From a checkpoint of a small mixture-of-experts model trained on Wikipedia.
Size: 11 layers, width 192, 43.2M parameters.
Experts: 48 experts in each of 11 layers, 96 GeGLU neurons an expert, 4 picks a token, a softmax router.
Training: a variant of SOAP for the experts, 4512 steps.
Below are experts of layer 2 (counted from 0) of a mixture-of-experts language model. Rows are named router (the router's row for the expert), gate (a neuron's input weights, with its number), up (a neuron's input weights, with its number), down (a neuron's output weights, with its number) and show model dimensions 0-95. Each number is 128 + 24 x the weight over its row's rms, rounded and kept within 0 to 255. Numbers have three digits each.
Before each expert's rows: a language model's description of what the expert responds to; "mostly gets" lists some tokens that are sent to it at least half of the time. This comes from a sample of Wikipedia text that the model never trained on.

# expert 9
What it handles: Closing brackets, copular verbs. Closing parentheses, brackets and quotes, especially after botanical authors, ages or table values, plus verbs like is, was, located.
mostly gets: ")", "]", "\"", "}", " km", " located"
router:134088147089144141155119105146151195127130125093141111129123122131108099138119086123142137103139170102161140147119133114147117119092128137112075083159103118146136172082107121135118178155146141162127086173133063132074159140165105138127121096139119124129112122114138147120106157125147137131
gate0:100142123153138109157148126121112165159121103167116118127141134115142141099131122108131131159109166148137091173134114180113144186143125117128092101124134134161099154126129118116148170172141144101144119113141141145122134121154152109120101170118143110139112137073122111115151125129126103110
up0:137090158120120125123120123101101189121113116115103107140101096133139107161118138139129137096111099138131129099154156151121137122150144128101180166125140136132144121094118137111182136121101130097126125109122109128130143113057150081127142143155140151124133121165115163091133115099138118156
down0:150100102131149144124138160131116169158119124138118117119153112127135122100131097131093110161116122129154097126138128100117137151147095146158106170110138115133121136166145127121165158150105143120099094113165147108078123108115118073103107136146120119116147131167151111106144129148110113104
gate1:183140161118112119115140168137103173127133100101153109123149117135098167135133114132131107123067204114155111168121096140164152131136094079162108125144157097127137141107121121130133117101114116145119147177086135143160144128156116155122122151131154145105157133157094133133153131122132118113
up1:147138102100086113114118098127126106107146102139111101136102077136133105158140153168138116128188131118117108129111121143161088109156157134135122155161149077147135138124080170119101120107109071116122143118178122151140167177076133118174141133138180129077127123151141126139156127122159152132
down1:106122089111140133176107083112081151132125067125154121106139111091129103108108111128161129124123125101093120052146145123152132132145123137117178134102107137133125119123137167129119137060115105146109114138119130124125135109189108102098102157125109160120096106140134173131126138094084099083
gate2:112140140149153148124153074152168139094135132107111152133132137109115133128115080106124164134139169091136142154114137103181151145146112150131159186147108116141158159122141121121167148124129117174172107102139102115136140139121129132104134171118096144091123100127115084149146149132132128140
up2:119122152128113171125134149178110124120154125155116105095114125074163144107132082082150174138129130151159074116114148109092127124124153147138167134136121101094135110116124105137141118118174114117133079110158136091134109164156163123113144146100113148098122135132086104114146081113113080165
down2:141145150113119084140118114127140117096141150147125111125100104103132108098111091115173141165146149107099114125123100117135103152151092148101157138124130114154119080140140104160175123133134156152150074131137130115102156106094204123133144122093114083094151131098158101128139102084155106098
gate3:107118177133188088147074108190152161116085101103108108134131161162073138161114127079146162147131177111151115126155137101128135159136153111124094118145196142144171134132092144107117106133115119139119149125141168147137097148163123138159111169093156128116142152154162130094155163112116148107
up3:133144106083113121101139117123151099111134106119178117073171112080148168115087121159101119132151139138145142164125111096114130102126122108136102110143109112096123152125169135101097131121109124177133072090146120130144141126106138105178161131103129159088105110123133157127136103115114162132
down3:137185100132153135105110148142122120124174136134128127118125141111181181120125122093131104170129143094135132158134140079171154118167128123132136085102145096110126085143153115094164096120135137116140118106128101155156121133145137159102121133177135137145172137142143117154137096123097132130
gate4:107142137122087142122130097125122155132120109112093149180185095175153158083125116116124150126109104135104150142155172128115124095134107145113104073111098150131163118129087136139120132140143152147146131115115131154116123170140126099117142145079141116104083104144139139103118097142154117105
up4:144080121108204123143089151128100163100142144142139139176131160098128159135119150170123121103124096130119112128122116176132135143183156126151103169129148105116145133144113143106135143125118153117115149129153106123093125140123086137118134149136166150112131103175162142124170087132120124148
down4:108141148129104121153118098127132137130163140141089123136169141124115150169137102116118149148117140110175164167127113136121107124137130113131091129164159115082131134084115159137115146133121116125146155157127135111135093117154140163115126123146097146108183124101112124140127117160108149113
gate5:125114146130087103130131113140117094173139109104124135157145098153118105175119114085106096136144124113129140133111106125088133116089116159162151132137151182122113145138127133114114134143102170137107093132158148103101129164117093159136144142112162147114109072129149114082141142111150117129
up5:118127150144126102147109146127166122143144119110131099143117161121125111175132094142150145147115103177140141121105108125121094120113142131106122139123127066085123136154157179164088093097143130144086094163125148115089052159113128121119106096106107148154101104121114111157081109116110132092
down5:120161160103107115120138089102126125075113112139170159147139110124166109144157125140162088101110101151088144145141162128098151146114124149111107116092152068117097124135153153145103138112149099096164117096181137136150159132137158123132141101148159163097105137113126129141108127126156150162
gate6:162117108126137137143117087135103151156136138108127105136105135132131167121106123152145110116140195106140113141113123112122081111101084156124139143158133117097123146117130110128115126091116104108181132156154080167119130139142141118123141094156103143103131103141100167115122157114143132175
up6:124108144118103141126149130113152151150138136155132094171098160115117158152149134145146134127154095174136137174123145124137111142105104079133145137171123145144115118139106121092125153163091099102157115124144113129104130114130116187139124111121068129098067122124123144097084171160126119125
down6:115146144141125134075109141108103159134112133132134157138140120097127079168168157088109124118126162179121142171165162158120166141125186098120098109142079113128132126121147134093112115157148114146090110124093112111111095113127158128097138148119158125126118114155129111116136103193155078074
gate7:166150135154110126122105170131140117143143103103075158131089135150143123109148144094146134166150080126141126164125146157158123103130101144155132119094142120177137141110110108128103174119118074102108169119179146125140121119109154103142101159105121134108118096167116074129127149125120133151
up7:165158122115146100099149167101115140122115142077127116121110112133125128134102140121119164144084112142119118147162194105119142143084146155114138143119143152137146109103151133144162114193131152133153130179137100145127109136119144120100120102137155145111082148145123125087158158131142137114
down7:138130117141149123123110141138140103141126137127131141104126142181152137088142155113197144135085128164115124123143083186130136109138150137148113095105146140129108122131176116172167167107121150158121147148117156093148147116110103170094161142157129117147158128149109133110137137175154080127
gate8:102128109117128146130147152133107128116115100137091119118111166143161110119128120125148126115138109134134135156149125137138094136082148082133103120143197156114139103180126087134142123099118142077158071106132103123121127167123134116134130083078099111098138161115160127153133114132117110141
up8:106120163123127152148196133138112092164121088130122092128081106143134149112177116129109158111149106162118104128129127121128146151148139137134110123102134154081100165122157093137150129099128128100083133135146175108148123127111118142179146147077121171134141130124101105125130140191124125163
down8:127174131144135169115142123145144118131100130144144117157116147142137128156113117152113086125118148136122117138136112091140115067109124099127113099122080124178134186135086160149131140121098154126122134097090113124113131109104130102144116139122162129097130158079164126148140105144105158102
gate9:096103115136173129108120083110127159136121121158111131110137123082170096134085087115121140157117134136151111164187115134155107138144103111136137120110125122145125106141104141124135134192118128122114132118129125093155152125153108131120132154152157096139100141154129112107114161129135143097
up9:095117104114149072121125155106126131120171167112162110096129111191109123174109135120095138153131116121142125166125172118093173166095133139144134109130128117153155150097108126144132141167123116140132135131113097167117148130130165137149128160128132120090135117174118106148127077158153108167
down9:162108173117130142140132126133147156126160161106151133153148144118112089116132113137130130171123158171180144164135157139134126154072162102122130145143123165111141134150085147107104092122126124108142124139133116108112168111131157104140150133098143140163093131178132125155123136093111110122
gate10:132139120109152130111093107144154111109121133150119079141123138131121151153170144179106136123095120164136171161164086108129147072124117138099098104089141160137139136101146126110153118095122131115105081116127102096155119157134126137106075130139112123107117110078142173165140123151129133073
up10:152113117126132112113115151084113113088129127131170130138118106138146115113124127200152131153132089138134116134140122121145122141054081151118084104105160152131111135109132111119098148104121107120155177127188122112162112109126135114124165124155049150134135118065141115087114140141159095127
down10:181137148123157112110129095123120119154111170143112138126110143148175136100181096132150144137123151108125108144129128140131161114148160153129139145118143099140104103132103080163106105112136153082138110177131133108153110145156113113164107093114139079111128110116158092162140147135105113107
gate11:095149153105112129129112102132117135140136093134139118105105068080130136097136152135108141151129161149155149124133141137183127146126133086133147089133187142145156140176108138150130114138085106100118112138130131147114157132153103144138090109143156103149138163121123140122157153152044103106
up11:130130117157131103173095148168092125099168102132160123158129127130112116133141140150127123125048111173118121123124091119128136096086139141153142181101108172072145145079126121123125142086064107110145165127133098160175116119138143186122182106126119150127105102108124122137137105140129124108
down11:132147106114143116180132108125113128150117113160144125178110133108138102165132146177134145143150134115139145080108140152154163123146122142108104119091080127107108118116142138131094129119123101161163116112122101092109140138122114099084078100144157133143125133157104120119104105114094120149
gate12:173141120150138164151108083127115164100117138133126102111118155127139103116158135117103162071128102135147142115179132151100140112172145123128112112127129137136130128109144162104170069101128124138084173109074123119179111095148122130116110130104139151152153139143128094178117165141112135116
up12:135108190132156071115124111083095135117152120112139056135111150121144133126094144097109138132145156123154107128125143159147093153156117152111078099121108088122127156112146090131178169152174171135162157139061157124128133126131138131090141108167143110157153125124130141114147100153161162126
down12:091125104124142104086153192113121104132161088115167105141145132149159128119164185156131116108169118130161136110146140139096157120161172122094130137113110149058072145133107118154110118127175134125117165116105140100108144119142079137142136117117138128126171138105150149153159140174137144105
gate13:117143131146185150107134084140098118138142124083112092117127144144172110119161109150071126118147124126161116127143133140129120130134074144125098102122103161114148176100170136120104177120112147109105051136135115127101162125152161137128094146110109092104167156149080121113100132196162103129
up13:120123154126140118096113127148104141104131136079144112131099138154128110133170105129163184165138133161100088113209177122121130174126128144133105143114152137099137097120153091151115146116139088131139153140121127125176150202099178097110140089126139089123153123118150112144131143138116107120
down13:193133067162140131096113128173133085140140135182160097092152102126089124104106119098149113120167111115138101153098106093095146166103120123115134084113138171120150144141102117112141117147116115123113101149097120149164159158137143144136185139090142100091125144146138143112116135142091171149
gate14:107153203128110089116114127129114137109140132133114090118122117123114076127158103154124164157200132149136106115096108159128120158126104150135129136157107162106138137157118101117120131176136115146109128189142161091115101146090190126141130171087126129080123129150119124121106123151159138137
up14:177134146116093125145106128138136151143157079153165139106153138100154140130140117125104099129116103106095165138143089137106109108140115143129142114176154144135128170158135138121119091141140168111089121152128119158135143134139151107147149128124148096084157155152099125134115111103132118090
down14:101148150124138116121117120118171149157148147105119122053133157116109157135131178092101063115149106156131136121135148126147122165113122137133104101140097124126181173087190092143099132149140136088140118132120099133173136155159127141110139085131118130080149109079124104081153118153123138156
gate15:176100133111171105139117128128107154118133135135086124075089102135131096135160146088131138174112130121137121094128146121127125150147143130146179134111134099122097139137128096122106151147116140092110097098138113089153190094092115134095119171115107105134105131171130093141156141127126187127
up15:106125182127112103122134128098144157160143121110144134115156123118084107150155149116123128127082129131100164163108103093111110084140132136117143111084108116148181184104075138107108170127152112112123099147103126153090155111130102136146108140140109085138104160144162092141099143091102154110
down15:107105126101129109149143130110152162126145102146141142124127169119104149109120151103104148154124076125136144144162151135117124149129154137148153129154133125122178072083104124100137134127108142120136142120114149160134109123108124111165147153139104159134148166121137121137125129161128127101
gate16:129122129117097162172135129110162158120135153118132127164119116152161140053088130111162117149134165130079110119138113146119139172127071138121125120192155143116131110118129135140117178128122092114145113113154095115132104132119087102160134136087148113108151141108124171076101134112104129169
up16:111134122172137171139134137142143137118151117120112103133148140086132133092124130168135122098094136143141143109176122108130127180132111152143078138134143128124165106144122138107128151161118099115167146121126079106123124084127094160145110170134155113071135162103084143110131144085141115114
down16:131139124146164164140147065081119084130126102161069138117142099143134137060108166130116124129086146101110146121140143162130101143129150097160128092103122089121116169148160135134141101098108163126110148112119124110102148107138123123137162133146135118099106093129099111139132130107132093116
gate17:074155132116141161123140153114180156102122098101119127124105137134143175119081117172107142130149153119128128133115152150140160133161146161099097112133111123137138142130106162133107085103105133135125112155102169130139163150161129124119113114131095146146152114185121134181126158154121135154
up17:151143175123076106135176124111126129098155133152118152136109141117155095196183164144140130100145129172161165137152128115168161138151153187117144123105148138129168163137179139118108169144102160114101099130108139162122091106096121137149144132078141132110148117139125121122139158130130111181
down17:148128134145128100125144087143149129163114144147134101128151150108143100118149122125139077212101080155085135071116138127170119131107116119139134112126120138170120087135136085140140134118136131126132118140131111138139118122123161113118113156135118112155098128084150116123109146120141151087
gate18:148150140148096127133104127138158112117134132141174104175150103101153101125104168173151119133157092121144118115138162124080113140112125129142171154151156158137131120118127136183113150154087098135135120135163108120137168115148109143138108102099136116149114089149111162087106149147176139127
up18:091079139130178100119145149143078165159118131111163136122122151123119123103163132111168170151158113146117098143161155102160146157120089124113140109116136112095116079088136127096116117110125100088155075114117101102128136109140139130104135124130127107137102140148170119092069170153142119142
down18:129134107134134134141139121107167131124110144158118163110148137139122091113135105133129126111124152131130153129093115146095145123072118112133087127126113103144147145152130129152129131110123140143100149084133119134122096145106116119155169097123101114113169119147113105108173124116115143116
gate19:160167190129135215115137096160116138171145120088144136127154120112146098106132127122125099111149138113173120116100106138122154137106128123165101134127117126139171133115129119152102152150072145150108110115099066104127139100102118137124079132127123118081119112152153121130108128104110186162
up19:150101078181130083128124175120124152121134119080141167141122128140117137167147144127172132168141178147140115140096161157127171142125110113098116127106148141132124144107141107107112122103117153137104145120098121110148114184167125118140142115121126116124137119146104175144101083092111117113
down19:137128149190115127116107164128151129075118107094140123147132137156142168106107129126162138191156098147136144111108162139127119088133098117137156137134173151151168164106146126112141163139120117102095101140157124132129064151164141114137144107159141103122144115154107088123146159103123156095
gate20:101084090100089146122143103137113153119147130129114106141081151139130138129096068111126141151127158112123108115122122117143144115103142126076107078144137174099116129114119147128096145130079090138098112181103121122149104137149155109109121147145124152131128111147129141166127131123182094154
up20:119130119120119065113111126108114159079129125109164091180101189124085102163110156141122161121128103119141129118111143126122137135083140143130101123096108135100109116144148110125159136126147112120109151085128140118117082091108097084133162139139126117138156085109121115105138104150118124117
down20:141167140166145135152128133104150081159125092141104158138125123168136121170151096090092134109156101107147152113100095089162139139113114108135122132110129150136107100123125137151106103133165132135152114149159088113113080139132143128139116131116123112129096132097130136100131114145106116118
gate21:108118133113097092128103139116116140135157169127166115129111124103136134156142107118120128157119125088125105123119144143097133113117135119161112096131175107113126103112156130136116137166148164145149139153134130160110085155101116103141146070135116150127149127137119116107071095150152165156
up21:090119097092099100145097109134183150142123110103135104126132151134115133180157112055104137155126196156125158106148179136093127116146135121072123116125153114152133148142113100174145129112164117150148186154158149122151128141134150173121146124085103107100132144134108134092134101121134130153
down21:121134143144125132118133164169086113158109123150116152096188149146118120100161127151129092087170146153152104135112160158148127105137125108145148108153078175128138128159143133098165138116083132113096123121090176113147108114159145120109108135149107122131163138143075092127134116123094099144
gate22:106124146111120178143120120152125126126095136154140142105154103136114148158107103134147178125123124144150124092136108140128140144090118142119154095139172130121110136103125083146139158114166125084174134138122127107147144100124125173086145099142139145170159124130144136079104143146109167152
up22:054101102118124103134105120137112105107172120156140124123113108110177103103119116160118137143148133096112113139122138127078159120111148139076095131101152134122122141147150123145113089155143136117096122096134159092126125136114170090161100121108112117091114142109099117128146157153089112104
down22:107134167155130105133150112134125104108129155099117111104155120124077101158103127092113129117091113151103143110106148136144124117131111151128116131087171100113123134183170098135133107130115159119126163113153161111084137109142148131124134148076147115155136119172139101136133108135104131148
gate23:138123136137101106144144132159134119134095160124168132091156117128173106129174096129149127134190133101128148160097138137165112124159143136110149137128071118083084150131135150114111094078166119121135118115115094138123118157143155108138099133061089137149183114129132133106157121096150159105
up23:165125095134148145098164113134101152142148125118101130170103135098115111117157147083109131171138116128104125116128084178109069142126106129085172150076148118114106128132133124122131129149114171123122118106108110116165156139111121150122076098113081150103141100150159158164088120087109132136
down23:142129133115128105132138141106146131142125116113170161130148142136107145139123129066145124088096145088124155143168143151108167103152084157109147090182099087099128102120143114148129122108128149115147113130150121102105131114133095123097141113151149139137107136115089076081156146154118059121
gate24:103123110096092153121130113089096144113114109131129139085099104153140145112123118132114142135124115148123112093117137137145096137142146155155135108102147160111133129150157119153131147138139157105124080129150140124156178130117060107082140159175170129126107108112132154116115134121140162142
up24:137074116103156169115124148178158126141141083090157139123129124108087148097117105177110095112130113100123110150128111172146144122113075168113160143077180155141176128124146123133083091102082114102140136099139146136080144134079117159112102104152157133125090105151122143138136166097120095153
down24:133189142173107122111127126121135201118139159101125128102131136119079146126107079149164152158115155118097132121131118175140126147130073112157121117140134139104095126117152094167124125121134106112140171137113131136080118123141159103133144137166135132164127115143094160133150149109144185117
gate25:130153093129123107141083113115128168117151150092153081145181123146081156091126157118127144138116159158128077147133141155125140097131089136129104069130129096101121127133139142125106114152140128092132123131093098124088139155126117140140120111128143147139150105122116097129080129142098166085
up25:091168089125142168126176125082129105103107120135093157119165121074105141168097104128121146129135108147128117152162140138108167133095168108174123105137143131128109141094111146099098108122080111097153121158156095132172098121117194105144139124109133138111134143113149081147137124127110107106
down25:135101132151123131151126125119173154124122123102115117164101123094140114151154106108103152149121150134140144133159166139136126144091139145112103160109099145148123091129115109118091153154110124121158105154135091110121107108120159119109141159144101122201145149132138126119130124125087109162
gate26:117112123171116117124115115139106118125124143080152101137095130159114142116132128070159160091134087142152137130130160152106087136079152135160116133125084154145135151120165077168144127107133135164106128042103107083087175107126149109150145143104111107146149134168126144136134108106104134140
up26:156132130101131131135133131139116136128099119109113141138103107102114139138120145141133141080153128180150179105116142144138119141133180091162138131125091126096141089109140117116081141139153133136129090157130113082175133130062133146129125137159110105107129154132155129169089120143077133129
down26:124107122143097121127139078162132111159143149133104098102161132161098107143112063160120117151151134119123146139148108150123105115116141152137098107174102132106092101135126110071082120127148134136123151144124106155118131144174101093150131102133140131173147119125157136109146087167137151158
gate27:117118165131077097161138121106102071144152128121136117134117142136115081169082106140153139114124099131138124160155121134085162169142089113125112158139130143148155165135116129152095127113121102118144149109132120124115111112118126120193164094148074155112157123112154160141121131096088120150
up27:105132093098156130114099107101158134153094158113134120141116075079106122123137096111112134104097137122125162103139163122150146158141213145144131107127091128139137108127097115134150113107092136130158165121117143107090145110168134144081115090105111058140184127150157118120129149085103152129
down27:142176120105148139174107104134145166103129139171193133125147101173098106103112133120080166115140110129119152135126135114121138122117123114135127108182155147144129123135142138095176124140121123122138149170110153147149177112125133171100119138122121121148141119114117103102147119188164125081
gate28:096120150172147132145137105126143102114194132130121137132095163162119135155155138145112123146145135109105131155154094103119131135119128112124119150111156102119155166142131132121116143112119151179187105173121145132137124155123126098104116142148127164127088129153148145172096067092108159127
up28:116095106116117107125121135123117132120128097114119122129139128134121134117111116141146129151142101139114127111120156137133118131146140079112112153165107137120115120075141140099139097091101105129143121132069082136137114134138132140125167138172140129167115156103116086126114131114054131138
down28:114125081120140106089055150125125136074134120130126117124126117125127113148144118084135146091139170112145139109122144135094145122109126125113126168158154156115120134136081123139135087126131124100130121086136143089135106121145136113172125130118120124081085154160106098130095146142164156131
gate29:144113127162140128142121122138070154126128133121160140154147150149062119117148136135179098136135148111099110130174104157146146121145116122076143101155104129134097115136104149170147141124178134145106140131125105110170149101139142179138130105134125103114141134178127133137150121075111122121
up29:125158143113154155111136094116157126129140087093105116100086106125118133114164128159120101160149129102136113095141108136149165125097154164145137104105154114113160126159149138142111099133116112166161157131113136110136133124106132132131107105142118121131129154160116140073095137123171122086
down29:139192122150143109134119136112128141104148129110113154161155071144122099154116106101117125097169092150162114111125107141149106129149131155104078137143133125131077112136162111070150135156147115122160172099143110089150156126142095141093100172144107152099119055144091101116156135103147129119
gate30:087158175162165089137126148147144119120140133098125123166108096140141152134103088152163129137134132123123095137139147139135133152170151131127132063152150138135123176106159098087124121140121157131169169144126124146133133145127121094121158128130084147113125126112147125096127166111150110116
up30:144136129137138118121106112116164087108140117146114119133137145102200175076086134090127173102169110135111176105150156121115134106149121127107181091113133120133115137146113123128130131110105071149154167096103117141148131116142120155158132142127131126113114114131136156128124094135123132122
down30:158090109121145135116109110114110100125098132102100159067123121091126114097118108107107156134133099127130185126106191122118102143114076176127131130128105102180100119144109171121145098101057135164143128153130125143159171154165106099173093098134129137117110127118163140116147115126109131138
gate31:132103097103120119108066115118116168151142107053102115129125066096113149106110107076114088130143131124077098128148094079149125128111122121128084107141097143125118129086120133120126154162167099095124118139114123144121127121122114160128117142120100099115110148134107181138094110119155160143
up31:158132146173144157097157100154158132124137095149139148083158178135146129099155098130180104110104131127118132175168153139144152110121132149165098135162122140169151159147119140116146122167135160124127120130161166131162132130099125124155157123111154091132101151111131076119135127120125140132
down31:079104103137137144111109180134081108113129100125175087116154162134172132175160110135119097121134142148131098117127132106108121137100125112136133092116099141138101131083109115108093135126167097160117098149089131091099108146132137084126157151142133152129132147145149144138091152095137159154
gate32:146075174116136135139153123154150123096106132123133125180131152130176130160105092118128111105093164137096114092165114153165096131118139149142121069129144108147135177182152157148140127128109095165116164116118109105101116119165083085126140087111150101184125125114153114149080118098127148086
up32:156090122193128075155113152103177146115138175104118131132170154120090119129150087091118117088130167138137142109155149182142168157112125092151153095089192111140129097111094143095115134156117157110120151145142115131092113135135171163111148126163085147159063129133143109154112146132125168142
down32:115132113089109122111107117144114144130141154150078124065096102068063100115121130116128107115128090120117110125115151104145155144089157090129111126167109134085152116143119108100124125135150131098147126159064119152157093108144157120116091138139101165133156164134150137094134136127133145150
gate33:137107153110165138111092146128127138154092175116148126157131135139153119083158126127127098081136120083145124070123110111117170105111101109156097136134125167137118140080123111136148095169099108153138038128147117133137132105109147157133146066124118110153144149105130158159120149109108124136
up33:146158142093168160085161125153130139108119183130135149143093108093159100132152182126120117134132098119143113152126101115130103135146120174102096120157121128105137113125142118162125137141115156113125138111128110126119135126161114075095125167133131129128160123097116109079124124111154131142
down33:133096090150181148138153123104137121139108119146099119163142172140154168135136097167142098136136121129164147158071123154137146159143122178100144125120120118110120102120131119162157107092121089141168132114101113119161159146131145135146111151151093144114102142115121136129119154142157147161
gate34:107129118111125127116093144140127125159191113125109141160128184130120122143123128092086131109089140156079105144101098094150114071134124143129105122133123133115109149112123145155153125127139174099084063133176150107101149133128112116090126132141123126153136108125124105117098105124143153185
up34:101119134103160121138144140128108100124142117145086145147116110152142143123134104141099109152121118105134180129110149174108132081128162145128161144129120065112159117095134117120116097140156132109116103118133131124121139140130167162125148128100153116201149137165088088116106138109161130181
down34:133155146143180126116135110095122124155111102102159180122163151074126077115120124123082123094130147122170121162111095131126124166094101111119115145111103143124147160121136113133120111108162136114144104130105118126156129144144139105130102145110110123133176120154148126171066146130166147098
gate35:092094094173124094127108135132096142138140151154140133174107129147120114104137127137166105162113153125139142145096125151158071125124100157167127134097135108098162074086099155123114143121141135150150181175111191141123150185153164118153121085115120131142140147135137118140108106114134101113
up35:109123112148187172153116145129081125143147101141134124144121125130128103153153134143155161178140108175122115160123174132117164152136109145069091111169151166079104151157135174136135090142123110127158162164152120141172109127112106131164129110111088123094135138108115076152065175138118138128
down35:131136144163104115142132104104109116128129148118108152103147142151164131140112103135132144121126071127124107117161121173110170139067155114099113105147120155127133161135128128113124186123129131112092151100130136123153093106188107168129136173163125110143135103127146081135158169143115158092
gate36:144148114110160122119111146156117173108102134149134070140115135152143148143097115138116143142099111122083111102139091100145115120087123175117103111091125101096174109139104117179138125119133090160143078082149130116151185142145135140106128158129115149132134117116129138086146117112172073162
up36:165150116156134138137120178159130116141076147125146111111157159134173122088130103114137155104160083141095132151149089139155079118121109128148088122142077114132140153134133149131176098139094080177141132123148134115169142148112130139132093150114099135138124115111163144097175114152141147081
down36:139106108142112159128140151136152149156132169124174109176124104140137131138153127103142085116119176101094132176154121133145107105082139126129169141104167104115134134142106127121107129071137134117104103122107131104151113128118098112119151101087089104155097136121167095149130117141148082105
gate37:129132132096082078125125108122136158145138119162125155157159082134193136134095154135137156144126138138119128121117171165161147114134124102107162123135118157160156119134089135177132133125110088127141127170140104156074107163125176153094084117122113146187144150128095112070130150152138163112
up37:169117138172102091117167114125167186177110115103128097122177145121149142153157135146104140116159159140143144106123124132126135173102142139109122098152114114173143119155114124170115141098122156114126112139137139090107114164180147117140179141129127139089115151108159154089155111111156124110
down37:152108095129166120118126144155153107110091146201186147089120149148108139139131155114115134114132101096140139139093138144148118160140155132160115111144174090096155119123094127116158117174126112154126108147103121150112149153138175123172152134106150172132110105123125110143134091124086116123
gate38:107119125091141081130155109135100113145112097136106119119112113113101130112141079152120128109096191133134148140150157111156148157151119134112146116120132090186151106087093164128130148155144107096155098166115125135097125156145121128149142136133112120139124104139129147066118157143117161122
up38:127112132125131126132164140117148119119120108123130130146130153157131163116121138145099127138107113080130143124129121162128113148115130123156157144152142142063071073135129119114101096094106167166119165126131116143125134069098135156127143135142160085131150078108089108151109116127109110139
down38:144152099142144151168140149114114108163137117117082122139116111087136151113107114145114134145098124142159155140170061157163107108147108125152129170111157159181174122134132118142125116114109142181100112185140110149152143103094163118116136145125132150128130124112145141090183174081138146146
gate39:091151150165117120128117145083146130111142099143094081131130108121081167150111117118128082123113150091144134109144148106162097133118133150107088110150135086110120128119137115136114105146108120094190167109102142121135108122150154161171114122147166153114067101146149074129117143166113131127
up39:077129120136138142147161104182141106155109102128133142150121142160130100148129142094133117118115146131125135155132107104132143129141123131114138151113112126157110142097182115124100119115123159143105107178103167157118149107167103136144124163099197142202114151128152180129117128088165162174
down39:135168138153144132156128147176125118106085174111164129124115176130142134132114174116137141152162109165107130147129139103154162112135118111132134154106092138146138102123132130112186105126146116162086118181150136165134148127158111166111041147103125131120139186112137131120155084140166102142
gate40:122169125148088120076107117125131105115152118127136123104139145163132149149124133140131152151131148135140179114121163118159138114146102151101147103126090151121087125121115124155131125118097113165149127109096110111133181116164129130133154144136144154098113148132159102098157091167111109135
up40:091116104130128163126171124118153132118094170125144109119086097125132158148101123119107111163134136145129089137105175145118119147145140127141132099154127156118103118144117134117118131124147162162151130102089155099116136124093126110141094179143117099094137135113145134121135132077128115105
down40:171099089145114144091106078123156126149148170116137125075148103086121083094116162147134163133117166126157113132104117143129090117132088123081143098117135131134106151139093163181095155133141162157087139133127106145145125101135091153156119103118140103096082104084098136136123078126137105156
gate41:106123097138161114153087125148127169102114155109187099126136109115118133142074101121109150123140099149143139092145179155154117113096116093116150150142089142106120134120092107139098141114113097155128138122129092127118125092116087118145125153145098116085100126169117121156114139137087109140
up41:104148139122136113125114126171111142149115160163142163135115117097154133168098146153142156102111137132158101097148115106155132154101137117130120128121142162130145153152131084160130112115101093131115140109143141111113123139131109096157166139116153108096135169138118154088116112131120140106
down41:104159167130152099114144166113089125114133145131083096071100136135132148119085108140114171105134147122148114124098151086158153113103112125159086152118112139131134121152162112110174134114101135141126134104127147109132103106171128101113138144099071192133107156096112147080095133126120122091
gate42:127123130125115127137145114205174129150118094132144129119093139111154140138132097133163096115141149174142156133158142173149109140129114121136187155152113088096136107147139174126142137153130120143133178106079163077124186115111059122136116180115122187144091122085139133115116118138121159146
up42:144095128159127151142160148078084127121146093124170139157150127137118148127149153134096097137129150110204138178125088157080129093156131118113094100136108115142125162127122127125105184143109164086100142110096154150154151112148117125106151117133139147140142097174099104141130161159095114148
down42:099150117106150151120109076175156149120166111125115112125087167143154113121112152161159136101118126103131077131146136146149088148152087131116131153103111118109129120140142140090145111128124109115114139070140107119125119158085112140129119128132157101082177119115121158082096142093104128146
gate43:103117128158123121147187142126094129124125136145094088153125138109137127152106113096149095118140141162192114126109130183180106085156121093123148130125150112158143129135115147125128163164103125119117139169111144145086129139109117150130135121144093107150152093115103152088127147101103152169
up43:118105092054159087084130145146144138170135095148161146146116102179128128104115113156137096124129115124110114105123120136102162126077171148098120151101115163110146118122120145155118120129156112089057134125111108120126123129139098164111137082107118114080154146151149144106103113120148159152
down43:120111164116134144142141111127133154128158123154150121109086129088120114158167074132108142107145100153127102157115153109126115115077117128055147139163124113108150147137136118146111155165140102145126120120120149143105117111119099144166093128131144141110101102158129107115132140145109113150
gate44:176127081123135134147132160153146137132112125109108092136114178112098079155098104112087130114134166146123139157118136146159142109079080123109103120075106118172151091128111169140165163141148137156133129123130142160084152120141117121126129137129101074141150143118106099093121108126068137119
up44:122174124134131135101093086120125151168151110124134158106104141122140153140064161141167152133148141137155119169081130108115129144175081137124145108103116177127151126132099109119107127168147115123141125087144100088121149086097114183129112163062097135140081102099185127128097134109145128114
down44:155092128134113119114137113120094142129124117175108108159087119103137151140100119134102104108159116097136105130076150143089169142151073139115180086129097174100101154137067140178115136133109133152150151105108121138083122120158168131137108128130120095136143113150112114127141122126096121153
gate45:113111158131151091123093125134104128169163155135179186133072148147090147135128099096113182135155123119153155116149177107122153100125144173117096138146106103149096117138143130144133125088122201124103118139159104111117129121137122103133110129100130096141156120151103121131152148137141118129
up45:104151132103137146116190134118058141127110138098120150147138094108140132085099107150161176129163124156114098164158085160119109124143125113130116130121113105087175131159097171149139132132157066149133135129084140109149119137100121128141096120131152093101141111121155137112140095080141118159
down45:151135142146151148136165121133146106135106141119119172073122120126140136084112061111194095185127157145145129145129117098149118103110159173149139137080116112146146176104183127156162142125128110138135157116121128093146094144149143134080125079100136167160141123104158152157107112132127115124